python train.py --d_expert=48 --moe_layers=[0, 1, 2, 3, 4, 5, 6, 7, 8, 9, 10, 11, 12] --optimizer="soap_variant" --beta2=0.95 --batch_tokens=65536 --train_tokens=312100000 --steps=4763
Below are experts of layer 4 (counted from 0) of a mixture-of-experts language model. Rows are named router (the router's row for the expert), down (a neuron's output weights, with its number) and show model dimensions 0-95. Each number is 128 + 24 x the weight over its row's rms, rounded and kept within 0 to 255.
Before each expert's rows: "raises" lists some tokens whose logits its average output raises strongly, later layers aside. This comes from a sample of Wikipedia text that the model never trained on.

# expert 185
raises: "ica", "ism,", "ey,"
router [143 153 115 119 165 113 150 120 138 146 151 141 150  95 140 121 146 131 118 162 141 108 163  82 119 100 149 120 145 117 129  95 126 138 154 146 142 107 123 161 104 161 162 146 154 127 128  99 165 159  99 166 102 106 121 117 156 135 153  94  94 168 125 101 119 125 117 121 142 146 146 120 161  99  97 116 149  83  87 130  94 161 167 125 111 134 161 112 165 102 140 154  86  89  94 119]
down0 [202 134 144 149  82 198 109 118 131 108 102 127 137 128 131 128 127 112 134 143 128 130 144 128 118 125 134  88 125 133 116 164 103 130 164 126 124 126 126 130 125 101 141 112 133  93 173 127 125 132 103 131 103  68 124 138 115 121 139 141 159 126 113  87 122 129 143 148 124 123  80 162 134 157 130 123  39 111 148 116 128 132 175 124 118 117 130 150 128 137 143 115 140  65 137 123]

# expert 159
raises: "\n", " and", " in", " -", " –"
router [156 149 157 126 158 146 118 100 103  97  92 108 130 106 118  81 166 117 117 103 124  95 153 124 137  99 117 131 109 130 131  93 133  86  87  91 145 133 154 101 117 145 153 150 168 100 146 146 166 149 141 155 137  88 109 107 152 155 162 111 108 164 146 126 154 137 114 108 114 143 130 150 109  90 147 144 157 104 104 149  92 161 128  88 152 153 158 105 154 112 136  88 114 128 146 148]
down0 [100 119 117 144  88 111 125 155 144 135 106 166 132 130 123 183 176 102 129 126 108 130 128 123 129  78 181 128 140 115 102 116 114 126 127 118 128 100  62 123 107 124 177 114 130 129 125 119 137 139 129 144 129 140 129 107 140 121 127 174 114 149 114 133 126 128 109 132 129 130 157 153 128 115 190 124 206  83  72 113 119 167 122 136 109 133 176 111 163 127 130 122 128 127 129 138]

# expert 171
raises: "ishing", "ing", "ry"
router [ 99 171 104  88 166 151 151 135 150 102 148 155 146  96 136 165 105 128 111 150 130 104 153 127 137 127 124 151 173 136  90 113 108 128 145 147 102 113 106 100  82 154 145 160 131 105 164 116 133 146 158 123 103 144  85 136 140 120 168 108 154 156 130 175 134 128 118  80 145  77  97 101 169 166 125 125 110  94 105 151 119 141 123 127 103 109 147 152 141 144 131 164 146 118 125 124]
down0 [124 116 127 130 132 134 107  85 144 185  92 129 101 122 181 127 160 114  81 176 142 116 100 131  75 132 129  82 125 133 159 105 125 129 143 123 139 110 128 111 127 140 138 118  89 113 113 155 140 164  99  94  82 139 148 124 165 138 120  98 128  90 140 128 129 116 143  98 103 100 125 152 123 111 129  79 131 125 128 151  96 147  96 143 152 173 127 163 118 132 112 127 162 132 119  79]

# expert 55
raises: "it", "il", "id", "arm", "ok", "ib"
router [149 132 157 114 148 134  89 105 162 142 146  83 174 112 103 101  83 154 118 161 145  95 149 101 138 131 148 133 128 103 122 134 129 106 109 168 159 157 169 139  96 139 155 114 130 100 103 104 125 157 110 156 120 121 114 121 139 121 174 153 132 153 132 129 117 138 101 168 145 160 171  85 160 107 146 108 123  97  99 142 135 158 143 106 117 109 155 166 156 126 135 148  86 117 120 100]
down2 [157  75 136 176 161  93 132 133 135 134 131 133  91 110 117 109 129 129 100 193 126 121 125 105 156 108  96 105 144 166 129 122 124 122 151 112 134 148 150  95 120 154 142 156 177 109 133 104 114 172 129 137 128 124 113 125 153 127 127 137 179 147 104 132 139 129 144 104 120 113 128 127 147 138  86  98 148 123 149 118 136 194 166 143 136 136 140 139 132  70 124 129 132  89 121  71]

# expert 31
raises: "\n", "-", "et", "est"
router [102 128 113 102 158 151 100 152 131  96 135 152 141 123 150  98 165 165  99 125 111  97  68 101  91 164  81 132 122  96 114 109  95 153 155 101 110 154 125 121 117 155 135 119 162 155 130 115 148 139 129 149 155 155 137 118 141  94 127  96 100 123  83 113 155 155 101 108 157 104 108 141 133 159  93 140 153 111 111 100 147 125 100 122 126 140 133  74 139 124  88 128 116 115  99 149]
down2 [132 107 119 101 127 141  85  84 149 128 137 126 119 135  86 112 130 119 126 140  65 129 136  77 109 160  99 119 127 138 141 137  68  92 114 122 100 138 115 136 128 123 117 123 166 177 111 163 142 125 129 164 119 121 153 142 135 109 127 143 162 105 149 107 138 137 144 129 106 134 120 159  71 150 130 132 109 120 109 140 134 129 127 115 145 129 189 115 174  96 159 169 130 160  75 133]

# expert 106
raises: "c", " the", "l", " a", "le", "ul"
router [150 149  94 126 135 108 130  84 158 144 104 146 152 110 110 136 134 158  93 138  95 170 147 103 101 127 136 139  98 104 183 114 140  92 134 126 154 156 122 105 129  86  88  93 102 145 103 138 141 111 101 131 147 140 114 153 101 105  98  97 106 104 145 100 150 141 161 152 101 147  94 133 143 162 131 105 130 101 111 154  92  81 149 140 129 146 153  87 127 109  97 150 107 121 119 155]
down0 [124 135 154 140 107 138  89 122  57 147 113 123 128 154 106 130  95 124 154 124 154 195 130 167 122 156 134 119 160 169 122 126  63 127 143 132 130 127 125  88 141 127 129 107 113 130 140  66 139 115 132 127  83 176 107 125  86 133 130 151 113 133 128 139 139 121 149 158 129 126 162 140 148 123 109 134  79 170 129 135 126 137 117 118 142 129  84 139 120  92 127 152 173 136 118 121]

# expert 36
raises: "ed.", "ament", "ed,"
router [143 154 115 117 165 113 151 120 138 148 153 141 148  95 141 123 146 131 120 163 141 108 165  82 120 102 150 120 144 118 129  95 125 140 153 146 143 105 124 162 102 162 162 147 154 125 126  98 163 159  98 164 104 107 120 118 157 136 152  95  96 167 126 102 117 126 118 120 140 142 145 120 162 100  97 117 151  84  90 130  92 161 168 123 108 135 162 113 165 102 141 154  85  90  93 119]
down5 [130  94 201  98 151 139 112 107 149 134 147 161 136 171 126 150 131 136 114 113 141 147 128 130 109 139 133  90 140  96 127 134  90 154  85 139 118 134 125 118 143 140  95 118 162  87 152 126 108 102 150 127 122 139  93 145 109 130 129 136  94 116 153 142 142 161 110 142 164 102 125 128 118 149 104 154 128 131 148 135  75 221 132 125  96 129 131 128  94 104 131 147 134 167 129 156]

# expert 119
raises: " the", " I", " a", " B", " P"
router [174 149 110 102 136 126 164 146 104  90  89 148  96 145 163 154 124 103 135 116 160 109 119 133 104 130  79 103 131  88 127 111 133 161 163 102 129 108 134 152 154 120 125 139 105 166  90 112 134 152 146 162 134 131  95 109 112 153 176 156 100 149 133 101 116 117 112 151  80 132  78 158 112 109 119 127 150 106 110 123 116 115 150  94  99 121 123 137 150 142  98  99 101 124  94 156]
down0 [124 102 128  95 138 130 129 113 130 114  74 120 158 135 153 124 123 127  93 109 130  83  59 167 136 118 131 126 123 156 113 159 119 128 121 128 100 130 134 128 128 109 160 118  99 166 163 110 160 140 106  94 127 137 130 126 102 129 114 178 187 123 115 129 128 144 127  68 159 108  80 144 169 142 104 141 117 128 138 123 127 129 115 129 172 153 117 134 109 128 126  77 128  93 136  78]

# expert 140
raises: "ivate", "s==", "atch"
router [142 152 115 119 166 115 149 120 137 146 152 142 149  95 139 123 145 131 122 162 141 108 165  83 120 101 148 122 143 118 127  93 126 139 154 147 142 105 124 160 102 161 161 148 153 126 127 100 163 159  99 164 102 107 123 117 157 136 155  92  96 166 124 102 117 124 115 121 141 144 145 119 162 101  96 116 150  82  89 128  93 161 168 126 110 132 162 112 167 103 141 155  84  88  94 119]
down0 [167 142 133 155 174 120 148 108 159 123  76  87 123 133 150 107 151  87 102 140 144 108 145  97 116 166 129 149 125 141 122  90 123 120 124 130 133  98 119 144 129 139 123 110 124 113 127 127 166 169 125 124 136 158 120 125 129 111  49 127 130 148  90 122 125 118 120 114 182 123 139 151 159 144 175 177 105 125 110 136 138 113 143 111 100 134 177 117 115 106 137 169 105 114 140  82]

# expert 96
raises: " zone:", "ction", "venue"
router [142 154 116 117 166 115 150 120 137 147 151 141 150  95 141 123 146 132 119 161 139 108 163  83 119 102 148 120 144 116 128  94 126 140 154 147 144 107 125 161 101 162 161 149 155 126 126 100 163 159  99 164 103 108 123 118 157 136 154  94  94 167 124 100 118 126 117 123 140 145 146 119 162 100  96 115 149  84  88 130  93 160 168 125 110 135 162 112 166 104 140 155  85  88  94 120]
down0 [125 133 125 115 151 140  90 180 137 129 125  78 119 139 164 145 116 144 125 132 127 145 125 120  85 120 125 169  93 108 124 119  89 130 136 121 118 115 115  94 136 127  99 138 141 136 205 133 180 120 150 146 125 200 149 137 110 127 150 105 125 134 112 152 154 144 135 111 144 120 141 114 131 113 164 126 169 115 154 129 128 129 134  56 160 127 108 114 110 133  84 165 136 138 162 133]

# expert 141
raises: " have", " make", " are", " include", " were"
router [172 154  98 132 130 139 146 124 123 158  91 150  82 160 148 166 165 100 157 106 149 115 140 117 111 159 149 151 120 139 124 113 134 103 149 133 157 109 114 148 134 147  93 139 106 155 102 133 140 138 128 170 115 100  90 165 115 158 142 117  98 154 177 144 151 140 152 142 125 156  76 155 141 162 134 135 148 145 123 155 170 141 144 116 101 122  99 142 144 120  95 158  97 101  90 151]
down0 [ 73 127 123 147 160 154 130  98 127 125 136 138 129 159 129 170 106 153 137 129 109 140 115 149 124 122 102  99 120 119 110 129 113  97 115  95 158  70 130 126  85 128 170 126 126 111 133 175 106 130  99  85 119 102 142 148 123  96 126 117 100 129 132  85 155 142  43 127 173 116 134 160  85 175 129 159 125 110 126 130 113 117 159 169 129 129 127 130 136 127 141 103 129 143 118 122]

# expert 160
raises: "or", "on", "ended", "ion", "over"
router [102 167 126 126 121 146 170 113 156  87 148 158 159 141 172 129 114 128 129 147 101  88 151 123 117 104 169 161 146 128  97 115 127 112 122 141 127 100 147 105 115 126 136 149 145  97 150  81 161 137 158 150 116 166  99 119 117 148 124 116 163 161  99 161  95 116 153 114 129 104 124 101 156 123 145 158 154 100  98 146 134 166 146 108 134 106 167 121 158 138 163 132  91  79 137 144]
down0 [125 129 111 126 128 132 158 119 127 135 129 117  98 131 132 130  68 128 152 192 163 118 145 160 124 137 123 112 123 135 233 124 166 112 141 130 126 198 161 131 123 151 127 138 113 123 131 133 124 151 122 163 172 153 128 133 134 137 164 127 132 117 129  71 139 169 122 125 133 116 120 106 192 102 130 129 122 147 131  91 124 127 129 131 121  96 128 144  95 129 120 112 119 129 124 150]

# expert 72
raises: "ired", "ev", "icted"
router [142 153 117 117 167 114 149 120 138 147 152 140 149  94 140 123 146 130 119 163 141 108 164  82 119 101 149 119 143 117 127  95 125 139 154 148 142 107 124 160 102 161 160 147 153 125 126  99 163 160  98 165 103 106 122 117 157 136 153  93  94 167 124 101 118 124 116 121 141 144 145 121 160 100  97 116 149  83  89 131  93 160 166 123 110 134 163 113 166 103 141 155  85  89  94 119]
down0 [123  83 146 114  90 148 110 145 138 122 167 121 126 168 147 125 131 129 141  82 101 119 163 153 146 140 130 100  99 122 139  92 138 149 124 125 102 130 131 143 170 112 121  41 150 130 128 106 167  96 128 192 110  99 103 118 129 133 101 119 123 131 161 113 117 126 136  93 145  87  96 114 150 131 147 138 125 190 128 130 140 115 134 119 136 121 125 142 133 128 128 124 177 138  77 139]

# expert 1
raises: ";", ".", " of", " in"
router [152 170 151 114 145 128 152  94  97 120 143 100 142 135 141  85 142  98 154 156 133 153 139 183  94 114 113 142 126  97 145 114 149 169 143 116 143 119 106 111 104 136 160 164 132 152 150 136 121 126  97 111 135  96 162 157 127 133 151 146 104 114 127 114 152 164  99  72 161 173 135 137 136 152 172 129 148 168  96 159 101 127 137 155  94 109 103 136 106 131 162 121 126 141 160 141]
down1 [161 136 117 144 130 124 119 129 108 139 146 150 112 115 126 116 131 128 127 120 102 128 110 111 132 125 109 107  73  70 127 128  88 135 167 130 151 108 122 126 121 128 149 141 127  61  49 101 104 167 131 134 127  75 128 120 152 116 138 182 137 118 129 180 130 100 169 169 139 145 184 132 143 170 133 129 116  89 127 135 141 118 140 127 139 117 100 136 117 126 151 143 161 128 110 130]

# expert 91
raises: "ç", "ł", "č", "ş"
router [141 154 116 117 165 114 149 119 137 147 151 140 149  95 141 122 147 130 119 163 141 109 164  82 119 102 149 120 144 117 128  93 126 139 154 147 143 106 124 161 101 161 160 146 153 125 126  99 163 160  99 164 102 106 121 116 157 135 153  95  95 168 124 100 118 126 118 121 142 145 145 121 161 100  97 116 150  83  88 131  94 161 167 124 110 135 161 113 167 103 141 155  85  90  94 118]
down0 [132  94 136 133 112 123 131  87 119 161 137  65 143  95 120 124 122  93  98 140 125 102 124 147 121  90 145 119 144 128 100 144 137 128 123 145 153 144  90 123 130 106  65 138 142 124 172 137 136  80 126 138 136 108  75 139 138  82 116 100 105 130 121 102 144 133 111 132 141 123 111 128 136 150 110 128 125 108 147 137 129 171 117 124 180  94 132 120  65 158 120 113 196 122 106 114]

# expert 153
raises: "uel", "ute", "uch", "ass", "uck", "utes"
router [141 153 116 118 166 114 149 120 137 146 152 141 150  95 141 123 147 131 120 163 140 109 165  84 119 102 149 121 144 118 127  93 126 139 154 147 143 106 123 161 102 162 161 147 154 126 126  99 163 160  99 164 102 106 122 117 158 135 153  94  95 167 125 101 117 124 116 121 141 143 146 120 162 101  96 115 150  84  88 131  93 161 167 124 110 133 162 113 167 103 141 156  85  90  94 120]
down0 [117 153 118 128 149 132  82 134 108 100 120  87 116 132 128 110 149 142 126 114 117 117 175 128 125  80 143 127 105 148 158 112  96 149 108 143 134 123 118 114 135 117  81 150 101 133  70 148 142 135 126 137 145  81  93 133 139 144 153 172 116 108 154 142 138 128 142 182 155 141  96 164 169  95 135 140 123 124 122 138 159 159 152  89 153 120 143 187  97 159 110 141 165 142 125 112]

# expert 56
raises: ";", " and", "\n", " to", " |", " from"
router [116 108 170 133 148  92 135 138 133  99 119 132 143  90 137 133 119 116  88 156 132 104 145  92 143 145 149  98 118 118  96 102  96 101 132 103 176 113 110 124  83 151 142 122 175 100 153 129 163 156 107 166 126 126 134  97 161 147 149 107  96 164 103 106 150 106 157 122 139 149 156 138 115  99 107 152 167  94 107 150 105 159 170 114 141 135 182 115 152 105 124 141 115 139 129 133]
down3 [179 137 122 127  85 151  98 116 130 157 129  92 122 109  58 134 129 130 149 132 119 121 141  87 143 163 165 119 137 131 134 209 151 164 161 162 113 164  83 122 120  98 147 156 129 137 121 155 131 156 146 124 108 150 120 133 158 123 145 121 126 128 131 140 115 134 151 122 122 134 131 112 125 134 129 139 117 128 116 133 141 120 126 126  93 135 114 115 181 153 112 134 126  85  94 201]

# expert 116
raises: "ist", "is", "ro", "ct", "."
router [136 135 125 128 149 137 138 147 121 112 167 168 146 116 136 116 157 162 143 113 151 161 143  76 150 105 155 130 147 114 135  92 161  97  98 114 107  88 148 153 132 173 128 156 137 112 146 134 186 138 104 131 108 112 108 113 176 143 126 159 131 144 142 121 117 174 133 102 132 116 166  95 138 121 144 112 100  91 108  89 109 147 164 109 133  95 121 149 161 164 168 125  96 112 118 101]
down0 [128 145 119 125 109  74  90 124 135 106 129 148  99 103 128 132 173  91 122 122 164 130 119 125 112 119 138 133 128 103 138 130 145 125 115 122  95 139 104 104 113 101 119 100 199 130 130 149 139 144  45 134 150 127 136 146 190  51 111 120 127 141 165 127 137 137 133 125 137 140 124  92 124 104 148 136 102 141 125 167 185 111 140 140 133 121 101 127 143 123 121 128 134 151 126 159]

# expert 146
raises: "is", "id", "en", "y", "ag", "ir"
router [ 95 137 119 151 148 113 170 103 139  74 128 144 143 138 123 131  99 124 121 155 126 129 158  99 154  89 135 127 155 130 111 114 100 102  90 128 148 111 106 145 116 123 140 114 146  85 142 118 170 161 129 155 131 156 115  94 164 158 107 152 170 141 125 100  80 107 154 120  95 157 125 106 132 143 115 177 176 152 113 120 149 163 132 129 115  94 134  91 155 135 124 138  85  82 132 130]
down1 [131 134 138 150 142 137 139 162 151 133 177 174  92 123 125 131  75 142 116 129 205 129 117  84 146 133 132 144 127 184 136 129 125 131  95 162 111 143 178 112 150 129 116 115 170 109 132 135  90 119 123 130 148 136 113  79 117 128 114 141 154 118 149 108 110  88 112 161  97 135 134 117 170 128 150 185 127 141 148  71 136 120 133 129 104 141 128 128 139 142 114 151 125 103 110 122]

# expert 65
raises: ".", "on", "em", "is", "ust", "iz"
router [108 100 157 124 137  93 124 106 158 123 153 144 153  89 121 116 142 168 127 116 170  96 152 108 130 136 144 111 145 127 141 157  92 106 106 178 118 107 162 126 150 180 147 141 135  95 154 107 137 144  78 121  98  95 113  88 127 131 108 138  85 138 149 133 133 119 127 145  97  90 136  93 127 110 138 102 113  99 124 171 114 151 132 140  87 102 140 181 152 151 154 133 134 135 111  94]
down0 [139 127 130 128 195  97 104 117 132 123  77 135  88 122 102 142 131 128 117 128 139 114 117 110 123 128 180 129 115 156 120 116 109 197 153 104 112  92 127 130  72 124 142  97 120 138 140 130 134 125  85 152 144 169 128 107 131 119 123 128 139 124 140 102 122 113 136 123 126 129 128 141 210 122 122 128 124 125  75  62 129 128 129 134 114 131 188 124 102 136 131 160 133 128 116 121]

# expert 87
raises: "\n", "ed", "o", "s"
router [ 93 162 152  92 131 134 144 157  98 146 160  96 124 141 141 139 152 126  93 143 129 118 139 145 114  83 151 109 119 126  97 105 142 140 127 144  77 108 133 113 145 143 173 128 136 167 139 105 120 127 105 133  84  91 130 119 132  98 179 111  81 130 109 108 160  95 106 163 147 125 115 137 153 117 131 175 132 154  71 139 123 169 152 123 135 105 107 130 158 125 149 169 118 107  95 122]
down0 [ 84 127 132  64 128 119 129 121 103 126 101 122 118 126 125  91  97 133 126 136 118 136 113 125 103 105 120 121  77 133 117 116 122 154  79 141 158 128  73 100 123 129 121 119 125 145  83 129 128  57  94 165 117 103 129 160 149 115 127 152 112 113 128 196 123 127 122 128 134 130 131 100 105 116 108 165  90 149  94 147  77 115 136 142 132 163 109 139 146  86 121 128 136 150 119 145]

# expert 102
raises: "\n", " and", " in"
router [126 170 118 102 144 161 157  99 177  77 150 120 119 112  84  97 144 105  97 166 138 118 144 165 100 131 145 175 135 130 107 104 130 169 132 130 150 155 139 116 106 156 132 150 143 130 164  91 139 139 115 130 168  88 138 139 112 160 109 126 103 137 118 106 119 161 100 133 154 162 174 147  99 102 145 124 160 134 115 138 104 143 149 121 120 109 144 108 115 113 134 148  95 149 180 129]
down0 [168 168 130 126 132 133 118 166 125 128 174 116 139 128 108 125 119 178  75 132 116 140 147 101 175 126 127 107 121 156 168 166  91  62 134 126 140 149 130  87 120 104 133 123  84 103 125 111  91 150 135 118 128 118 150 127 130  99 142 128 133 123 144 157 114 157 149 138  67 104 128 128 132 173 165 139 113 154 136 135 135 100 126 160 145 101 128 133 134 125 143 123 182 136 167 128]

# expert 147
raises: "wan", "har", "lav"
router [163 116 170 115 122 134 142 107 149 112 145 143  96  78 133 140 138 138  89 108 168 125 164 106 140  97 170 135 125 179  85 108 120 144 142 124 114  85 107 161  97 152 154 173 141 100 132 143 139 152 101 161 117 124 142 104 142 143 136 101 103 152 115  95 122 125 143 149 108 122 164 126 124 127 134  93  99  94 101 155 104 113 146 114 146  96 145 137 141 140 148 168 107 145  76 111]
down0 [127  81 111 111  61  99 117 120 126 128 148 112  91 113 106 155 133 164 141 114 120 176 130 110 114 128 150 124  97 129 125 132 155 144 112 166 128 126 101 147 130 129 122 156 135 114 126 138 133  65 129 140 144 126 123 114 129 137 150 109 156 119 140 131  78 127 123 163  79 120 131 127 197  74 128 129 123 128  84 111 130  78 144 147 126 111 113 126 164 153 109 129 130 121 121 190]

# expert 165
raises: "s", "ways", "greg", "s."
router [143 153 115 119 166 114 149 121 139 148 152 140 149  95 140 122 146 131 120 162 141 108 164  84 119 101 148 120 144 117 125  95 126 139 154 148 140 107 125 161 102 161 162 147 155 126 127  99 162 160 100 165 102 106 122 117 157 135 153  93  95 166 125  99 118 125 116 121 142 144 146 120 161  99  96 115 150  83  89 130  93 160 168 123 109 134 163 114 165 103 140 154  85  90  94 118]
down0 [148 121 111 127 188 136 135 129 130 180 120  94 137  75 130 113 167 128 122 125 117 150 119 125  94 151 131 143 128  98 160 111 138 138 195 137 119 154 117 126 116 118 109 142 120 142  77  75 178 123 124 128 134  94 132 158 140 160 127 128 148 128 125 112 131  95 108 118 121 128 134 152 112  95 146 150 137 130 127 179 100 106  94 157 125 134 134 122 184 112 126 125 145 135 133  61]

# expert 128
raises: "other", "isc", "ried"
router [141 154 114 118 165 115 149 120 138 146 150 141 148  95 141 123 146 132 119 162 141 108 165  82 119 102 147 121 145 116 127  93 126 139 153 147 143 106 124 159 103 160 160 147 154 126 126  99 164 160  99 164 103 106 122 116 158 135 154  92  95 168 125 101 117 126 117 121 142 143 146 119 161 101  97 116 149  83  89 131  93 161 166 124 110 134 164 112 165 102 143 154  84  89  93 120]
down0 [152 136 138 135 113 158 174 132 110 151 133 145 133 112 108 153  87 104 127 115 108  85 121 157 111 128 139 121 160 147 128 144 119  79 134 106 120 150 137 140 140 135 127 126 118 126 145 140 235 124 125 124 146 125 123 141 184 119 131  89 151 169 108 127 137 129 147 124  97 121 119 126 119  43 129 115 165 130 134 129 136 139 121 131 111 149 116 106  93 146 109 149  79 110 129 125]

# expert 7
raises: "str", "st", "aster", "ss", "g", "ag"
router [131 115 140 166 163 109 177 142  89 132 160 145 108  98 148 121 121 101 121 160 123  92 155 107 112 115 119 161 143 103  95  91 165  94  72 113 125  81 103 147 107 135 123 110 141 107 120 154 124 166 109 166  91 122 122 117 158 113 136 145 138 122 131 115 102 109 140 141 157 142 146 135 157 144 142 159 178 104  96  90 118 152 132 100  93 101 152 108 156 109 136 119 119 102 112 107]
down0 [154 142 143 129 141 173 101 117 125 127 107 116 109 130 129  68 135 168 136  94 126 131 130 122 118  95 127 124 126 135  90 124 147  93  93 128  71  84 112 139 118 137 172  79 168 130 127 129 108 132 140  94 159 135 167 132 153 102 189 145 131 141 113 128 130 128 138 149 144  79 123 111 147 133 127 138 124 128 137 153  96 148  91  94 115 139 123  99 135 128 142  74 151 183 136 129]

# expert 53
raises: "antry", "al", "ector", "ir", "ill", "."
router [108 100 125 121 160 140 153 134 145 107 155 154 151 126 118 134 102 162 106 171 132 140 157  96 158 119 124 135 162 140  98  91 135 114 111 145 156 104 128 147 150 100 158 128 164  86 152  95 174 170  89 140 129 124 103 114 163 149 131  61 133 163 122 121 136 127 111 135 133 116 105  91 123 134  97 168 116 129 101 113 112 158 150 119 123 110 141 125 163 131 108 120 100  87  85  99]
down3 [ 83 127 143 105  83 152 139 152 129 111 138 130  87 110 131 129 143  70 138 131 130 185 133 140 128 124 100 121 118 110 127 124 125  90 128 130 117 141 129 139 161 149 131 178 134 136 131 111 132 117 150 120 112 133 143 125  64 114 123  94 132 114 110 144 145 187 141  98  92 176 146 108 105 136 112 174 125 154 135 153 152 119 125 177  85 163 167 139 140 128 128  97 157 130 167 120]

# expert 48
raises: " and", ";", ");", " to", ":", " or"
router [ 98 141 128 102 160 104 146 161 120 151 159 150 144 117 165 108 134 122 108 132 100 149 137 157  99 112 135  80  74 137 145  99 111 150 166 103 153 104  90 134 168 142 128 143 157 105 161  88 167 125 141 147 123  92 110 155 131  94  90 119 127 157  94  98 148 130 102 155 154 147 156 163  94 152 133 141 149 130 140 177 134 159 108 138 142 107 107 101 131 120 157 125 114 134 124 107]
down1 [131 133 102 134 149 130 127 153 139 119 133 138 131 136 127 141 123 125 128 123 150 125 186 123  93 137  89 132 144 144 130 126 119 127  70 162 115 127 129 108 127 136 123 115 127 105 125  96 128 131 113 123 128 118 128 170 120 166 130  89 123 102 127 128  70 195 130 117 159 130  96 126 129 104 130 125 135 197 125  88 103 130 206 184 147 126 178 127 117 105 104 110 122 121 159 150]

# expert 77
raises: "am", "eb", "el", "ad", "em", "th"
router [143 107 139 108 140 171 123 102 111 102 160 157 106 128  90 130 147 105 149 123 149 114  97 104 111 178 145 134 158 110 116  96 115 109 145  94 106 100 133 111 166 137  88 127 166 168 133 156 149  77 121 142  97  97 139 103  99 132 154 105 136 138 103 105 160 131 159 158 118 137 141 124 122 107  91 126 108 157 121  84  96  96 171 136 129 122 129 135 150 105 145 138 163 104 162  98]
down0 [131  80 152  96 159 109 119 122 111 153 142 144 113 103 121 116 132 160 134 114 135 126 155 137 118  70 101 172 177 136 136 117 123 143  85 129 137 143  92 118 131  90 133 144 122 132 171  53 128 125 101 134 117  99 130 126  95 143 162 128 136 130 148 151 137 143 134 103 143 146 125 136 122 127 136 158 150 127 123 175 125 137  99 126 119 130 121 110 147 127 146 105 128 225 108 105]

# expert 42
raises: " a", " the", " in"
router [129 150 135 169 156 156 149 115 174  98  94  99 129 136  97 136 132 100 153  97 128 146 144 171 138 123 146 127 105 126 124 117  93  74 151 163 132  99  99  87 110 129 157 175  85 149 157 107 147 123 138 108 130 104 147 156 133 153 148  97 138 105 164  96 105 151 111 132 134 141 115 151 138 125 100  89 125  99 154 145 100 154 138 125 121 106 104 140 104  84 144 138 108 130 156  89]
down1 [146 137 127 144 139 128 106 130 179 111 130 129 120 129 143 101 169 168 120 143 182 137 121 124 113 149 166 127 138 122 128 123 173 120 129 140  99 137 156 159 126 132 109 115 126 108 121 103 118 215 131 102 165 122 127 125 114  65 129 125  73 140  98 141 138 130  99 143  92 114 115  93 133 110 114  68 151 140 105 120 152  71 139 109 114 129 124 129 149 129 134  84 112 128 127 135]

# expert 143
raises: "ining", "hood", "ific", " econom"
router [141 152 115 119 165 114 150 120 138 146 151 140 149  93 140 120 146 132 120 162 142 108 165  83 118 102 147 121 143 118 126  94 126 139 154 146 143 106 125 160 102 162 161 147 154 126 127  99 163 160 100 165 102 106 122 116 158 136 154  93  93 167 124 100 117 125 117 121 141 144 145 121 161 100  96 116 150  83  89 130  94 161 167 124 110 134 162 112 166 104 141 156  84  89  94 119]
down0 [130 121 119  91 170 131 128  74 137 153 131 139 108 118 120 178 181 124 179 195  88  85 124 131 162 128 150 133 158 125 122 137 121 138 124 113 125 112 154 117  97 130 124 150 129 131  88 127 160 162 154 161 138 123 170 128 131 144 189 167 117 120 127 133 151  97 128 111 125  92 122 156 153 146 125 143 131 171 102 134 116 176 155 113 110 142 128 131 125 125 137 147 120 128 147 102]

# expert 57
raises: ".", " them.", "o.", "in.", " and", " it."
router [152 144 100 103 104 135  94 173 164 105 155 173 142  95 144  95 152 128 145 136 150  98 156 100 156 109 132 121 112 147 129  99 138 100 156 115  84 105 102 144 105 150 148 106 149 106 148 103 164 106  91 147 104  96 157 100 103 108 147 119 146 164 148 111 113 141 126 133 136 138 163 154 133 101 129 132 108 136 151 143 112 162  92 139 103 135 153 115 171 106 164 159 104 123 105  91]
down3 [147  82 131 122 117 131 155 118 122 108 128 124 131 127 167 155 127 129 133 134 131  97 132 134  84  60 131 173 108 154 140 128 123 179 146 163 118 149 147 120 121 170 130 115  74  97 131 105 111 122 128 127  85 121  91 134 135 144 136 134 204 117 135 109 127 124 130 100 140 160 129  85 135 108 130 129 132 175 147 136 154 158 148 126 113 135 129  75 134 143 157  91 168 121 112 126]

# expert 162
raises: " him.", " him", "fess", "ment.", "es.", " them."
router [143 154 116 118 165 114 147 121 139 147 150 141 148  94 142 120 147 132 119 164 141 110 164  83 120 101 147 119 144 118 126  93 124 139 155 146 144 104 124 161 102 161 161 147 153 128 126  98 164 160 100 163 104 106 121 116 158 136 154  93  96 166 125 101 118 126 116 122 142 143 145 122 161 100  98 116 151  83  90 129  92 160 167 124 109 136 162 111 167 104 141 155  83  89  94 120]
down0 [101  92 123 132 153 155 153 134  91 115 112 144 112 122 130 116 115 171 135 117 125 106 116 130 136 117 129 144 104 112 127 165 137 121  97 158 133 118 114 163 109 134 149  97 116 154 125 138 138 124 117 103 102 122 144 116 141 126 114 154 124 114 120 129 102 116 116 194 194 121 125 145 114 176 139 113 118 163 148  87 170 146 130 121 129  85 122 120 127  37 125 148 180  97 126  96]